{"n_layer": 10, "d_model": 384, "balance_loss": 0.000356, "balance_bias": true, "router_cosine_scale": 20.0, "lr_router": 0.000936, "tie_embeddings": "early", "lr": 0.0074, "beta1": 0.95, "seq_len": 1024, "dataset": "wikipedia_en"}
Below are experts of layer 6 (counted from 0) of a mixture-of-experts language model. Rows are named router (the router's row for the expert), up (a neuron's input weights, with its number) and show model dimensions 0-47. Each number is 128 + 24 x the weight over its row's rms, rounded and kept within 0 to 255.
Before each expert's rows: "comes after" lists some tokens at least twice as common just before its tokens as in all text; "gets" lists some tokens that make up at least twice as much of what it gets as of all text. This comes from a sample of Wikipedia text that the model never trained on. Tokens count by the router's weight.

# expert 107
comes after: "\n", " |\n", "\n\n", ")\n", ".\n", "==\n"
gets: "-", "=", "|", " |", ":", " \""
router [137 116 157 113 170 125 133 145 145 124 138 107 108 130 178 157  99 125 140  94 100 134 125 152 145  91 113 155 154 166 123 135  98 174 132 107 112 125 133 136 126 133  93 139  97  99 105 114]
up0 [165 140  95 149 158 140 106 136 146  92 118 126 152 173 101 157 125 143 178 118 140 124 196 133 151 136 124 119 140 105 173 162 124  80 135 158 130 102 137 142 140 138 135 112  87 128 141 164]
up1 [134 144 121  92 130 133 141 115 125 139 141 115 154 130 104 169 119  81 144 147 142 124 130 161 115 119 146 131 140 146 178 145 134 109 147 147 121  82 107 128 169 178 120 152 134 167 116  91]
up2 [147 164 162 157 126 160 135 137 161 124 165  94 130 124 123 152  77 121 122 142 124 119  99 110 111 141  83 122 124 123 108 144 185 126 116 115 133 148 102  69 141 127 121 122 137 165 154 133]
up3 [118 130 135 125  89 129 148 131 137 143 172  95 164 169 179 121 121 124 129  84  90 130 106 111 143  86 112 154 110 158 129  86 109 114 121 127 118 108 155  96 165  78 123 155 140 135 120 212]
up4 [105 115 110 146 117 159 123 114 161 174 173 127 111 137 130 162 140 105 145 143 163  79 131 154 118 116 168  77 143 147 149 116 164  76 146 164 147 150 134  84 117 118 132 129 109 141 116 144]
up5 [119 127 121 134 130 130 126 147 164 141 149 151 191 145 173 143 131 102 130 206 145 130 139 137 149 156 124 141 101 121  78 141 101 154 104 136 147 158  90 152 140 149 110 126 127 149 130 128]
up6 [145 100 164 115 169 105  95 126 136 139 130 131 116  95 154  97 110 164 175  69 114  82 158  73 116  86 153 179 176 106 110 139  90 114  94 131  84 149 151 105 157 156 114  88 120 132 146 128]
up7 [ 95 104  89 103 126 128  67 146  94 128 149 113 162 105 160 157 128 104  97 108 148 130 164 173 122 146 106 115  95 129 124 131  99 145 126 113 119 176  97 151 122 123 166 117 103 124 150 142]
up8 [141 124 147 179 152 130 105 143 210 149 155 159 108 124 148 100 109 164 166 125 127 134 161 134 212 126 136 176 110 134 108 124 141 124 133 155 136 116 139 134 139 131 134 131 136 127 126  95]
up9 [134 119 140 128 123 187 168 138 122  89 144 158 128 131 118 104 139 108 158 129 155 130 143 160 117 135 107 133 144 131 128 121 102 132 125 116 160 179 146 131 117 144 134  96 152  97 142  84]
up10 [123  97 106 132 147 126 140 135 108 125 135 135  79 111 103 131 142  76 120 127 144 139 139 132 127 151 122 116 161 146 152 137  89 162 178 106 142 118 105 112  89  74 103 162 138  98 126 158]
up11 [107 118 140 188 153 190 180  84 130 132 152 131 125 134 144 138  88 160 162 124 134 123  83 156 130 101 104 136 156 108  93  85 142 162 163 104 136 111 114 150 122 134 102 167 176 111 102 112]
up12 [115 112 168 137 118 146 108 140 141  83 135 151 110 121 128 178 140 150  63 107 100 125 134 130 163 114 113 129 103 108  59 150  97 167 128 114 139 132  96 121 110 148 126 157 129 166 105 100]
up13 [121 126  78 148 116 111 166 159  75 150 115  83  61  68 116 143 126 161 106 108 133 111 143 106  91 134 121 104 168 175 119 132 103 112 127 121 150 141 179 143 108 155 137 140 130 152 149 125]
up14 [137 145 138  93 160 165 154 139 135  97 127 101 174 138 116  91 154 106 145 191  80 127 113 106 144 109 163  67 113 119 153 110 102  95 140 100 122 156 144 136 120 108 149 136 124 129 123 142]
up15 [ 98 106 154 158 160 177  92 113 145 157 119 112 155 120  90  95 147 125 130 124 138 122 114 122 177 115 136 163 130 217 157 115 134 119 122 111 144  91 115 140 167 121 121  76 150 143 170 113]
up16 [155 119  87 121 125 105 173 113 144 155 105 127 109 128 134 162 124 121 115 100  90 190 110 108 100 147  96 149 200 147 115 126 191 105 147 160 112 128 128 139 105 143 128 160 143 101 126 125]
up17 [158  99 135 142 136  87 126  92 122 117 113 125 103 159 108 124 134 162 139 125 118  97 118 103 170 108 126  83 153 129 104  77 118 103 111 153 178 121 160 142 107 111 123  97 116 113 136 160]
up18 [ 91 123 118 113 124 111 152 127 122 155 107 128 102 125 180 138 107 154 109  97 125 109 126 162 124  75 131 154 149 142 135 161 105 170 110 128 160 131 124 134 140 134 100 107 136 159 103 157]
up19 [184 128 149 139 143 111 159 127 138  71 125  98 125 172 128 117 146 120 142 126 137 147 137  67 136 139 112 174 159 128 111 120 127 122 134 130 141 134 122 110 115 106 172 103  97 144 106 127]
up20 [126 137 141 130 101 135 161 105 118  57 148 135 118 126  98 101  92 134 101 167 123 134  85 131 105 139 108  96 141 121 125 157 150 144 181 161 123 102 133  96 150 147 104  83 137 122 139 123]

# expert 95
comes after: "\n", ":", "-", "\n\n", "^{", " ("
gets: "\n", "-", "\n\n", "^{", " (", " •"
router [113 141 130 112 135 141 156 106 145  66 130 132 143 130  95 137 140  93 161 117 127 146 155 169 113 146 120 129 102 147 142 125 152 124  98 116 103 139 139 151 153 141 138  96 106 155 163 107]
up0 [ 94 102  96 128 118  55  95 101 114 166 135 154 111 132 117 127 129 126  98 141  67  94 139 104 169 125 126 129 108 130 126 141 153 174 166 117  84  93  66 120 148 109 102 122 134 135 121 128]
up1 [121 155 113 135 144 174 131 111 144  99 150 141 136 120 112 127 114 117 125 140  98 122 171  87 135 116 127  98 117 125 140 116 123 154 131 162 153  71 111 167 112 145 137  88 112 123 126 118]
up2 [146 103  91 144 159 163 163  94 144 112 119 112 118 148 122 152 143  81 149 127 177 115  95 144 153 136 128 103 115 116 100 142 101 106 131 116 137  97 130 107 130  95  77  96 141 131 105 120]
up3 [153 169 184 153 146 136  96  99 147 110 132 169 117  88  82 122 156 142 136  96 135 121 117 114 113 116 157 104 135 137 130 134 146  91 113 172 122  77 112 136 100 112  92 133  89 126 133 144]
up4 [138 116 126 153 154 143 140 156 120 150 154 152 106 113  80 130 131 167 113 132  97 127 164  91 126  69 117 135 104  53 108 118 150 114  88 106 146 116 145  97 137 164 122 168 112 135 123 123]
up5 [108 127 153 135 106 125 123 126 132 144 188  99 106 108 159 189 153 124 116 126 140 119 127 115 135 172 152  97 146 146 172  91 119 164 139 153  87 116 153  80 139 107 173 159 173 146 191 124]
up6 [ 85 111 133 159 149  95 115 114 118 138 136 119 153 166 109 109 164 182  98 164 154 116 112 123  88 132 113 145 161 129 139 123  87 137 149 134 155 140  98 104 116 100 121 128 137 155 143 113]
up7 [165 119 105 140 136 118 159 114 102 129 145 137 162 165 132 145  87 108 104 126 124 170 143 176 163 106 162 184 122 107 127 120 151 126 146 126 141 135 135 102 148 139 102 124 121 141 108 112]
up8 [147 103  91 140  90 137 128 141 149  98 144 120 135 110  90 116 153 109 165 159 143 143 147 132 146 111 127 111 132 152  79  99 114 122 146 119 115  74 128 136 142 147 130 136  52 107 132 125]
up9 [128 128 149 135 103 158 143 115  87 138 100 116 158 142 103 139  84 123 147 146 143  92 112 136 116 104 145 105 191 164 142 141 144 132 113 124 122  88 140 128  90 127 138  97 167 124 121 129]
up10 [115 104 141 173 141 138 128 100 104 130 124 139 151 127 162 128 125 103 115 135 162 171 166 127 157 117 143 125 122 135 128 154 106 130 136 146 103 104  75 167 143 108 135 110 101  94 108 120]
up11 [123 112 132 158 128 126 103  86 118 142 127 135 144 171 110 102 110 125 127 147 111 142 124 113 157 147  79 107 159 121 132  87  99 176 124  76 159 167 157 137 122 106 138 160 112 165  64 143]
up12 [103 102 100 151 129 122 110 140 102 100 114 148 100 116 128 113  90 117 113 132 164 203 108 146 108 100 115 130 156 167 153  98  81  83  95 133 140 106  76 132 142 120 156 112 141 114 165 114]
up13 [185 134 133 134 140 112 154 136 135 162 103 133 115  86 133 118 148 135 161 147  76 107 172 143  79 130 131 136 155 146 149 111 124 116 102 132 102 100 133 140 148 124 150  93 143 116  90 131]
up14 [116 148 113 116 149 111 132 123 117 108 150 110 109 128 124 118 120 134 175  84 106 121 113 123  83 136 128 134 102 135 129 122 103 139 155 150 109 116 193 132 147 137 165 159 136 143 126 127]
up15 [129 132 124 130 132 130 155 115 138  83 128 127 179 150 124  83 141 109 133 171 161 129 115 136 110 166  93 115 132 136 113 133  90 159 123 141 118 209 131 106 127 103  94 120 136 107 151 137]
up16 [129  87  93 131  91  97 118 119 119 119  94 126 132 144 114 135 105 100 106 153 123 147 131  89 131 133 179 119 157 196 177 157 123 110 126 122 151 136 131 144 126 123 137 113 135  91 204 108]
up17 [162 141 150 164 127 148 142 125 114 171 100 125 142 155 125 114 145 184 149 149 129 140  78 105 162 173 171 135 107 121 134 139 114 103  81 113 119 147 108 179 133  97 122 149  94 152 124 122]
up18 [115  91 120 125  99 116 145 135 118 147  96 149 119 131 134 145  91 127 108  94 121 116 124  93 163  76 109 187 183 148  93 174 184 124 120 125 133 164 126 131 143 160 141 214 153 152 160 130]
up19 [141 126 121 120 157 169 117 113 154 128 150 164 124  96 122 159 135 163  99 101 118  94 138 139 122  83 139 154 127 137 111 128 121 131 102 109 122 140 160 137 108 155  99 143 121 125 136 153]
up20 [126 111 147 109 118  91  97 119 156 127 156 154 114  80 149 130 147 141 112 163 121 142 145 108 140  96 124  91  96 152 152 103 153 109 128 104 129 113 112 122 175 136 130 139 147 181 102 139]

# expert 96
comes after: " ", "\n", "-", ")\n", "|", " •"
gets: "-", "2", "3", "1", "4", "5"
router [145 147 154 100 105 126  98  99 121 113 122 112 134 110 136 130 148 112 148  98  96 130  87 154 127 119 166 150 142 138 133 132 142 130 145 108 152 106 174 131 115 100 121 123 164 106 175 106]
up0 [116 114 149 119  97 108 130 108 122 122 164 145 170 115 132 128 139 130 115 135 153 159 144 137 141 106 108  94 146 173 122 126 108 156 170 122 186 121 133 131 159  82 143 135 149  89 146 107]
up1 [117 122 138 115 123 144 136 169  80 112 120  74 163 163 154 118 111 102 139  87 122  91 144 127 106  70 117  88  95  76 150 144 134 122 146 142 117 158 128 159 130 125 142 152 144 118 143 132]
up2 [106 132 143 124 154 125 133 150 110 117 170 100 175 101 134 176  98  83 133  91 155 113  88 126 123 178 112 144 166  78 137 109 114 111  83 153 120 137 111  91  89 125 112 105  71 139 111 126]
up3 [ 99 116 121  97  93 106  86  98  99 134 111  98 131 127 129 128 109 136 147 179 129 143 136 141 159 158 157  80 160 145  93 122 190 177 110 117 142  96 106 130 151 121 178 116 152 124 118 103]
up4 [110 150 114 145 128 112 146 140 131 116 160 133 183 122 120  91 174 173 137 133 153 141 108  89 126 119 124 103 115 136 133 112 131 108 126 137 115 157 152 135  83  83 148 127 128 136 136 129]
up5 [138 120 157 104  94 139 127 109 161 107  61 104 120 105 119 130 135 147  93 133 132 136 119 127 126 142 111 134 129 126  84 141 152 142 145 120  90 145  93 135  95 127 149 120 122  91  97 120]
up6 [106 128 117 107 125 215 152  46 149  52 121 159 109 133 142 112 128 131  98 161 140  67 168 152 140 116 127 129 144 114 166 133 128 138 145 125 126 118 144 134 107 172 197 140 153  74 117 117]
up7 [170 108 157 128 113 144 121 101 110 154 131 127 126 163 137 154 116  84 126 136 141 106 132 150 143 124 160 126 126 143 153 140  89 169 110 101 117  93 143 172 122 141 127 106 181  92 113  98]
up8 [135 115 118 141 166 122 142 180 148 123 195 133  89 155 154 122 179 154 163 112 143 108 145 132 163  96 130 160 111  82 120 135 125 109 165 121 159 122 127 115 113 152 134 115  97  95 137 139]
up9 [138 145 153 162 112 106 122 158 122 156 148 134 152 150  95 142  85 123 141 124 139 108 124  75 149 136 161 156 133 111 149 122 142 121 125 117 117 136 134  82 151 122 182 130 149 190 138 116]
up10 [132 141 109 133 149 137 114  86 145 126 121 119 144 124  93 104  98 171  90 139  88  95 133 121 161 119 117 128 110  73 116 161 141 115 119 131 108 147 143 148 119 114 106  88 118 151 131 128]
up11 [106  83  75  95 166  97 134 107 102 173 125 109 114 179 131 133 165 149 116 154 109 106 178  99 142 134 116 113 133 146 133 130 136 156 132 162 110 107 149 126 108 156 191 107 128  78 148 163]
up12 [151 171  88 170 102 164 128 139 110  96 121 136 123 158  87 134 130 125  92 131 134 137 123 124 127 128 129 112 151 149 144 108 117 164 137 128 154 158 151 129 145 141 133 145 125  64 124 157]
up13 [122 125 131 161 139 130 126 105 147  88 143 161 181  98 162 138 140 116 135 147 109 107 133 129 119  97 130 108 145 126 142 114 163 168 100 137 133 133 118  90 148 122 147 151 130 142 111 136]
up14 [129 122 111 148 130 153 118 118  95 149 136 116 128 101 117 117  88 145  84 155 120 132 149 114 121 113  70 132 188  94  81 135 140 129 148 122 138 151 127 166 107 151 111 136 131 127 123 113]
up15 [100 195 136 128 102 118 100 143 113 113 104 120 128 111 135 163  98 145 133 149 106  89 177 134 143 108 124 140 114 107  84 136 133 161  99 114 121 138 125 123 156  97 130  89 145 157 148 138]
up16 [107 141  70 116 146 148 147 111 112 120 117 122 141 132  77 123 106 140 114 140 111 134 151 171 159 107 126 107 114 115 129 114 133 106 107 106  81 119 136 140 135 117 104 165  99 140 123  84]
up17 [155  80 150 149  73 146 124 154 110 118 128 161 131 106 130 169 159 151 117 116 130 105 133  92 157 132 140 164 140 149 115 118 111 117 135 158 144 144 126  97 120 106 115 116 146 180 159 181]
up18 [132  93 166 137 137 131  81 135 138 123 106 147 174 145 142 168 132 118 116 132 131 113 109  83 152 110 109 142 131 123 138  72 127 104 144 164 123 106  95 132 140 140 133 154 105 127 150 106]
up19 [116 160 139 127 183 148 127 128 135 108 141 146 148 156  82 109  98  80  71 138 124 155 153 158 144  87 123  66  80 119 144 145 102 142 122  91 102 112 148 111 124 123 104 159  96 117 153  97]
up20 [165  96 136 119 127 143  96 132 166 113 115 130 139 122 121 151 174 135  89  96 177  78 135 137 137 132 145 125 101 149 164 153 140 155 122 158  96 142 148 122 103 165 112 133 171 165 157 169]